config.yaml
num_hidden_layers: 10
hidden_size: 128
n_experts: 192
experts_per_token: 4
d_expert: 64
d_shared_expert: 0
hidden_act: "gelu"
moe_layers: [0, 1, 2, 3, 4, 5, 6, 7, 8, 9]
router_score: "softmax"
normalize_top_k: true
routed_scale: 1.0
balance_loss: 0.0139
balance_bias: false
router_z_loss: 0.001
router_bias: true
init_std_router: 0.00961
lr_router: 0.00113
vocab_size: 2048
norm: "rmsnorm"
norm_eps: 1e-06
tie_word_embeddings: false
optimizer: "muon_variant"
learning_rate: 0.00884
beta1: 0.95
batch_tokens: 32768
max_seq_len: 256
train_tokens: 283600000
max_steps: 8655
dataset: "wikipedia_en"
Below are experts of layer 2 (counted from 0) of a mixture-of-experts language model. Rows are named router (the router's row for the expert), up (a neuron's input weights, with its number) and show model dimensions 0-127. Each number is 50 + 10 x the weight over its row's rms, rounded and kept within 0 to 99.
After each expert's rows: "gets" lists some tokens that make up at least twice as much of what it gets as of all text. This comes from a sample of Wikipedia text that the model never trained on. Tokens count by the router's weight.

# expert 47
router:29 51 62 45 72 41 55 53 61 55 41 51 46 59 38 55 52 36 58 53 45 69 46 50 66 59 38 62 45 55 58 62 45 39 58 48 36 68 36 60 35 39 56 50 68 46 51 52 55 40 62 53 56 59 49 33 53 66 39 50 53 51 61 54 51 45 46 53 47 68 48 56 49 53 50 30 55 32 40 45 58 40 52 62 42 47 55 43 41 53 63 29 42 35 45 56 40 44 34 37 36 67 58 58 43 55 56 36 38 52 34 49 58 51 21 55 31 54 56 58 68 47 56 57 55 53 48 52
up2:50 41 55 56 56 54 45 53 46 44 25 44 61 48 35 35 39 52 51 37 34 47 36 66 43 55 55 52 47 55 59 43 37 34 44 37 47 37 47 49 31 45 70 49 53 51 54 56 53 50 49 51 49 38 40 50 51 45 35 46 46 55 48 39 50 57 57 59 60 46 55 51 49 38 63 67 38 45 43 49 48 60 48 44 33 53 65 61 41 51 31 64 34 58 39 67 61 80 61 54 37 43 52 56 59 71 35 30 64 53 38 60 43 50 38 45 41 45 47 39 40 61 59 50 49 39 62 65
gets: "o", "son", "to", "man", "ton", "ka"

# expert 128
router:53 43 67 58 55 48 38 60 59 61 45 38 53 49 41 53 55 39 64 60 45 63 70 54 53 54 48 55 45 66 51 47 56 55 30 56 51 58 41 45 37 40 58 40 46 44 41 42 57 33 46 43 62 58 59 27 50 58 49 46 60 46 58 39 59 55 65 60 38 49 50 43 53 35 58 38 38 32 42 66 50 55 50 54 42 50 37 53 42 56 49 33 72 39 38 46 36 51 42 39 47 73 41 63 63 54 58 31 42 54 35 38 55 34 38 43 44 40 54 69 52 60 70 37 45 41 53 55
up0:46 46 49 59 75 38 36 32 40 53 52 50 32 41 53 51 43 51 46 53 45 37 36 51 60 72 33 54 51 51 39 43 50 43 27 47 51 47 68 59 40 38 43 37 51 36 41 55 48 44 66 44 40 41 37 49 51 41 37 46 46 65 54 39 39 47 57 46 57 52 34 61 45 60 42 62 48 41 48 79 54 66 52 50 42 49 58 64 64 56 52 35 59 41 59 45 54 46 48 55 50 57 51 46 48 53 71 43 60 50 51 63 41 21 44 47 36 59 53 37 44 41 62 45 46 54 57 34
gets: "is", "}", "os", "†", "z", "id"

# expert 21
router:51 16 52 60 43 37 39 63 70 61 50 42 41 59 40 62 71 41 60 44 53 48 55 53 72 79 47 48 51 47 51 38 40 48 61 64 38 53 32 42 52 42 69 52 58 45 42 64 60 39 53 34 56 53 62 48 46 62 45 48 35 58 54 46 50 45 48 46 49 50 47 46 48 53 59 43 53 49 58 68 50 49 49 47 55 57 30 46 52 58 50 58 54 33 42 37 46 57 40 47 33 46 43 58 44 62 51 44 53 46 42 33 52 23 37 60 46 51 64 54 68 56 64 54 43 46 58 52
up0:39 31 42 59 38 45 39 55 54 49 44 41 68 43 62 42 62 62 59 35 51 58 47 62 58 59 49 38 61 47 55 52 39 29 56 50 52 49 36 36 72 63 58 49 55 52 50 52 38 59 53 53 31 45 43 41 60 42 41 53 31 57 61 59 39 52 72 42 51 39 74 46 42 45 60 44 53 42 61 63 54 60 57 67 52 38 42 50 41 42 30 66 44 56 41 67 49 55 46 48 63 54 43 50 50 45 50 48 41 47 56 72 53 48 50 39 43 62 45 64 32 34 59 45 38 40 52 64
gets: "n", "ne", "e", "o", "en", "t"

# expert 82
router:50 46 51 51 60 51 43 53 65 71 42 40 47 50 48 62 63 44 60 67 45 75 51 57 54 59 44 44 31 45 48 36 54 52 61 42 29 47 38 51 50 39 50 45 56 39 57 60 51 41 59 48 65 55 55 56 35 67 46 46 44 56 64 54 51 54 49 55 46 51 43 40 55 46 54 35 48 49 48 60 46 43 41 48 36 36 35 58 43 63 35 49 50 52 60 37 47 56 29 49 39 46 53 61 53 79 47 61 43 32 29 52 54 36 31 59 44 44 63 57 61 54 75 67 50 34 60 49
up0:39 43 68 56 53 41 45 51 66 52 60 47 42 48 60 55 32 58 45 34 49 39 46 22 35 51 47 67 52 45 49 61 32 65 50 43 45 39 52 32 54 42 61 35 45 54 73 28 53 43 50 51 51 59 55 45 58 36 45 59 53 66 52 40 66 58 55 47 27 32 47 52 61 51 49 54 57 44 35 53 51 35 64 49 62 44 46 48 59 37 32 45 45 38 43 44 53 55 43 46 45 55 52 48 35 54 46 38 48 59 49 53 49 50 58 65 48 39 35 68 38 50 49 39 37 73 49 59
gets: "n", "ran", " N", "en", " Li", "tern"

# expert 80
router:30 44 64 75 54 38 45 58 59 59 50 66 62 50 42 48 47 48 48 59 49 61 42 56 60 54 36 30 42 48 57 42 55 49 68 50 48 53 38 54 20 41 52 32 50 49 35 58 67 52 35 48 72 47 62 41 44 54 32 39 43 55 59 40 51 44 61 44 45 78 44 31 44 49 59 59 45 35 45 45 31 45 46 54 36 39 43 55 50 45 43 42 56 34 49 42 45 50 48 34 45 61 40 59 62 55 55 52 50 43 48 54 71 43 47 45 53 40 59 67 50 43 49 59 47 56 56 54
up2:58 24 67 58 56 34 28 58 48 50 54 65 54 61 40 48 39 46 56 51 40 52 26 45 60 56 49 43 39 44 58 53 33 75 57 54 61 43 42 32 66 56 53 39 53 49 65 42 52 48 45 57 63 45 45 63 46 36 35 68 64 39 47 48 43 46 35 50 40 57 56 39 53 53 37 54 35 64 48 52 55 43 60 49 66 40 49 52 48 39 40 51 54 41 49 42 32 35 62 40 45 56 56 73 46 24 49 37 43 42 53 54 49 44 50 63 38 41 50 44 61 52 53 49 38 50 48 52
gets: " in", "out", " out", " Total", "up", " and"

# expert 13
router:36 36 52 36 51 59 40 58 51 55 50 44 50 50 52 61 55 51 53 71 48 71 51 67 45 50 47 40 44 67 57 47 59 41 45 59 51 54 44 56 41 53 47 51 55 49 53 56 49 47 42 58 57 51 81 55 48 61 49 46 54 52 61 46 69 51 53 44 47 65 60 43 38 49 63 50 53 42 46 51 45 36 47 60 43 23 49 45 48 69 30 39 61 58 35 33 37 54 43 38 43 62 47 57 40 48 50 56 48 30 43 47 64 31 44 48 37 42 70 54 50 38 64 50 24 48 70 36
up0:34 21 59 44 60 67 67 55 41 31 55 53 33 56 40 43 61 57 57 46 38 49 32 55 58 47 53 51 60 49 58 43 53 41 49 48 47 31 47 50 35 42 45 54 60 52 45 54 55 41 37 42 65 62 43 51 34 45 53 22 54 40 29 46 41 63 50 64 30 57 38 52 48 44 37 66 52 53 48 47 50 53 58 48 48 66 43 39 49 59 55 61 52 45 71 41 44 36 57 52 35 56 54 57 54 41 44 30 34 40 56 57 50 44 47 51 60 73 49 44 57 52 60 43 48 57 58 42
gets: "s", "ct", "es", "ies", "os"

# expert 133
router:34 47 55 56 60 59 37 55 48 57 55 54 61 49 30 53 53 42 47 48 50 50 59 51 53 55 52 28 48 57 65 34 57 50 50 74 47 62 34 50 35 45 62 51 62 45 38 64 57 52 44 48 63 66 64 29 72 62 55 39 57 61 61 42 47 32 56 64 49 38 35 37 48 59 65 43 56 46 39 62 54 52 46 59 40 48 52 59 37 52 24 57 57 62 49 42 43 55 46 42 42 52 43 55 50 52 47 54 42 42 51 43 67 44 44 56 38 53 60 44 45 44 69 67 29 42 58 32
up1:44 52 45 57 49 44 45 48 78 50 74 42 49 35 54 50 54 61 56 45 64 49 51 55 43 57 61 61 43 39 50 58 53 47 70 55 44 57 58 61 54 44 32 40 48 73 51 30 67 69 47 40 41 42 54 66 52 45 64 46 42 45 66 61 68 46 31 44 50 58 39 48 49 63 71 37 45 47 55 44 52 63 46 38 49 55 39 60 43 45 50 55 33 40 52 59 54 59 48 54 50 52 46 43 35 38 41 38 33 56 38 51 39 63 34 67 49 61 47 48 30 49 41 55 53 63 46 37
gets: " time", " years", " year", " season", "day", " area"

# expert 175
router:58 44 64 31 52 54 40 53 58 55 59 43 28 69 51 57 47 38 49 62 35 44 79 48 67 66 31 38 48 44 53 40 66 52 53 47 41 49 38 59 44 56 45 52 46 50 49 51 47 45 46 39 64 58 63 59 65 65 54 50 49 62 55 51 46 37 65 59 33 55 55 32 54 46 57 49 61 45 41 53 47 34 60 57 43 39 50 51 33 47 43 40 51 71 54 46 53 44 45 42 40 39 47 56 52 72 45 63 52 25 36 46 45 40 40 63 39 46 44 50 57 44 67 40 50 43 58 34
up0:48 71 60 62 58 38 45 43 63 43 48 59 56 55 56 51 51 38 47 47 41 47 71 57 49 62 47 47 43 53 48 38 51 49 49 62 47 54 53 60 35 63 54 72 54 64 64 52 39 38 54 57 47 51 52 41 65 52 60 44 45 36 37 68 58 55 43 47 50 67 43 32 25 36 52 45 67 40 66 61 39 54 69 67 57 44 47 49 46 60 39 44 60 48 47 33 50 51 45 55 46 57 58 65 59 49 41 48 41 44 44 62 35 34 42 58 25 68 58 54 65 48 56 46 65 41 56 58
gets: "ch", " such", "lic", " Sch", "n", "duc"

# expert 174
router:49 30 57 40 50 36 47 48 54 62 42 58 33 45 36 57 52 44 51 61 46 63 48 52 60 75 58 54 46 51 55 41 41 55 64 58 34 45 55 52 34 34 63 34 47 27 43 85 59 40 46 33 78 59 57 39 51 58 44 37 39 52 50 42 59 40 52 45 48 42 49 45 51 51 72 47 51 47 44 59 46 46 58 61 56 50 50 59 27 65 42 46 47 35 40 47 57 48 45 47 46 55 31 61 59 57 46 60 47 41 46 38 45 46 37 49 53 42 66 61 45 51 57 52 43 52 57 48
up0:39 40 52 50 55 46 55 47 58 49 51 46 50 67 52 32 49 42 58 55 50 55 40 44 53 33 59 52 59 42 61 61 56 50 44 78 73 52 38 45 62 41 61 43 51 59 33 50 61 59 53 45 54 61 36 59 35 32 62 57 54 65 61 37 69 48 50 56 56 54 52 56 40 42 53 45 40 35 53 45 40 53 65 43 65 59 62 53 70 60 37 44 56 44 36 49 56 44 55 62 64 60 27 64 60 47 49 43 64 53 46 31 58 61 39 51 38 60 54 51 59 38 51 41 33 53 63 68
gets: "un", "act", "oc", "com", "en", "li"

# expert 105
router:34 39 51 62 57 57 45 61 58 57 54 43 49 68 42 56 62 41 68 43 51 47 63 51 60 56 45 29 31 55 55 38 58 51 76 47 31 53 35 42 35 29 63 40 47 39 26 46 53 40 48 43 54 49 47 40 57 59 34 48 43 65 72 47 56 31 43 59 52 50 49 50 48 69 63 44 53 46 41 57 42 39 48 51 48 47 46 51 41 50 38 49 45 46 41 54 55 41 52 52 37 50 49 59 36 62 48 51 37 46 43 53 55 50 37 45 37 33 51 50 61 34 52 81 43 51 48 61
up0:54 44 40 49 54 67 33 52 40 47 59 46 53 49 38 58 64 59 50 55 49 65 50 51 45 52 42 45 51 46 69 52 30 47 64 53 63 53 66 51 51 53 58 57 64 46 45 44 46 58 51 53 60 70 49 45 41 62 48 69 42 56 50 46 42 37 64 55 46 41 61 42 64 67 56 45 45 53 70 39 68 33 48 35 48 41 48 53 20 50 41 56 45 44 55 38 41 32 54 37 51 41 45 42 41 80 37 46 56 53 61 42 54 37 30 51 45 31 41 58 42 55 46 61 46 57 50 59
gets: "na", "ner", "son", "da", "port", "man"

# expert 108
router:53 37 60 41 41 53 41 43 51 49 46 50 45 62 49 55 54 49 40 51 49 53 49 53 55 52 39 51 55 66 63 67 62 46 60 45 46 44 52 62 54 34 56 38 56 42 40 56 55 56 36 28 55 65 45 49 52 58 51 54 69 60 65 37 66 41 78 50 44 50 43 36 46 50 53 43 50 36 49 46 41 51 61 59 52 35 38 81 49 55 47 31 48 52 48 40 52 27 50 41 50 39 32 52 60 74 32 50 45 30 20 45 42 53 53 57 43 43 58 63 50 41 54 57 49 54 53 43
up2:41 39 53 52 43 55 35 49 39 49 44 50 62 47 43 46 54 62 39 63 68 52 48 45 55 50 38 40 45 68 56 29 54 43 28 34 31 48 50 48 58 55 43 54 41 40 36 49 56 50 50 58 59 45 33 43 48 65 34 68 70 52 55 55 44 52 52 45 54 57 29 46 61 43 41 45 53 42 48 50 48 39 48 56 54 48 51 75 30 48 42 41 52 62 33 46 58 48 74 50 42 36 51 45 68 39 44 39 42 54 52 46 57 64 48 62 41 30 44 62 53 36 45 60 53 30 48 34
gets: "g", "tic", "ic", "mb", "gg", "ad"

# expert 124
router:50 33 54 46 49 53 35 46 55 53 54 57 48 76 44 56 63 38 56 68 40 44 55 62 54 55 50 45 31 48 46 61 61 45 51 75 32 57 44 50 46 46 41 43 50 54 39 50 55 33 45 32 58 63 56 62 45 68 45 49 48 42 64 49 58 48 53 37 41 52 53 48 51 45 56 53 51 42 50 51 36 31 53 66 56 47 39 72 51 62 41 41 63 52 34 38 42 53 47 37 38 45 48 54 56 56 49 63 49 38 43 25 50 33 47 58 48 44 70 71 47 51 68 43 24 54 46 48
up0:46 47 54 66 50 47 51 61 40 52 38 42 51 52 65 58 57 77 64 35 41 31 70 52 84 57 51 53 43 42 66 50 57 66 53 48 52 47 45 41 50 42 62 63 68 62 54 35 50 69 53 47 71 49 60 41 67 52 43 46 46 53 38 57 45 47 53 58 34 43 66 48 47 62 63 46 49 55 38 57 45 65 66 50 48 48 54 56 47 48 29 42 52 47 52 54 42 57 32 49 48 46 49 57 57 47 31 50 55 51 46 44 47 35 53 74 61 46 40 60 42 56 44 65 55 40 57 40
gets: "s", "z", "os", "tt", "ac"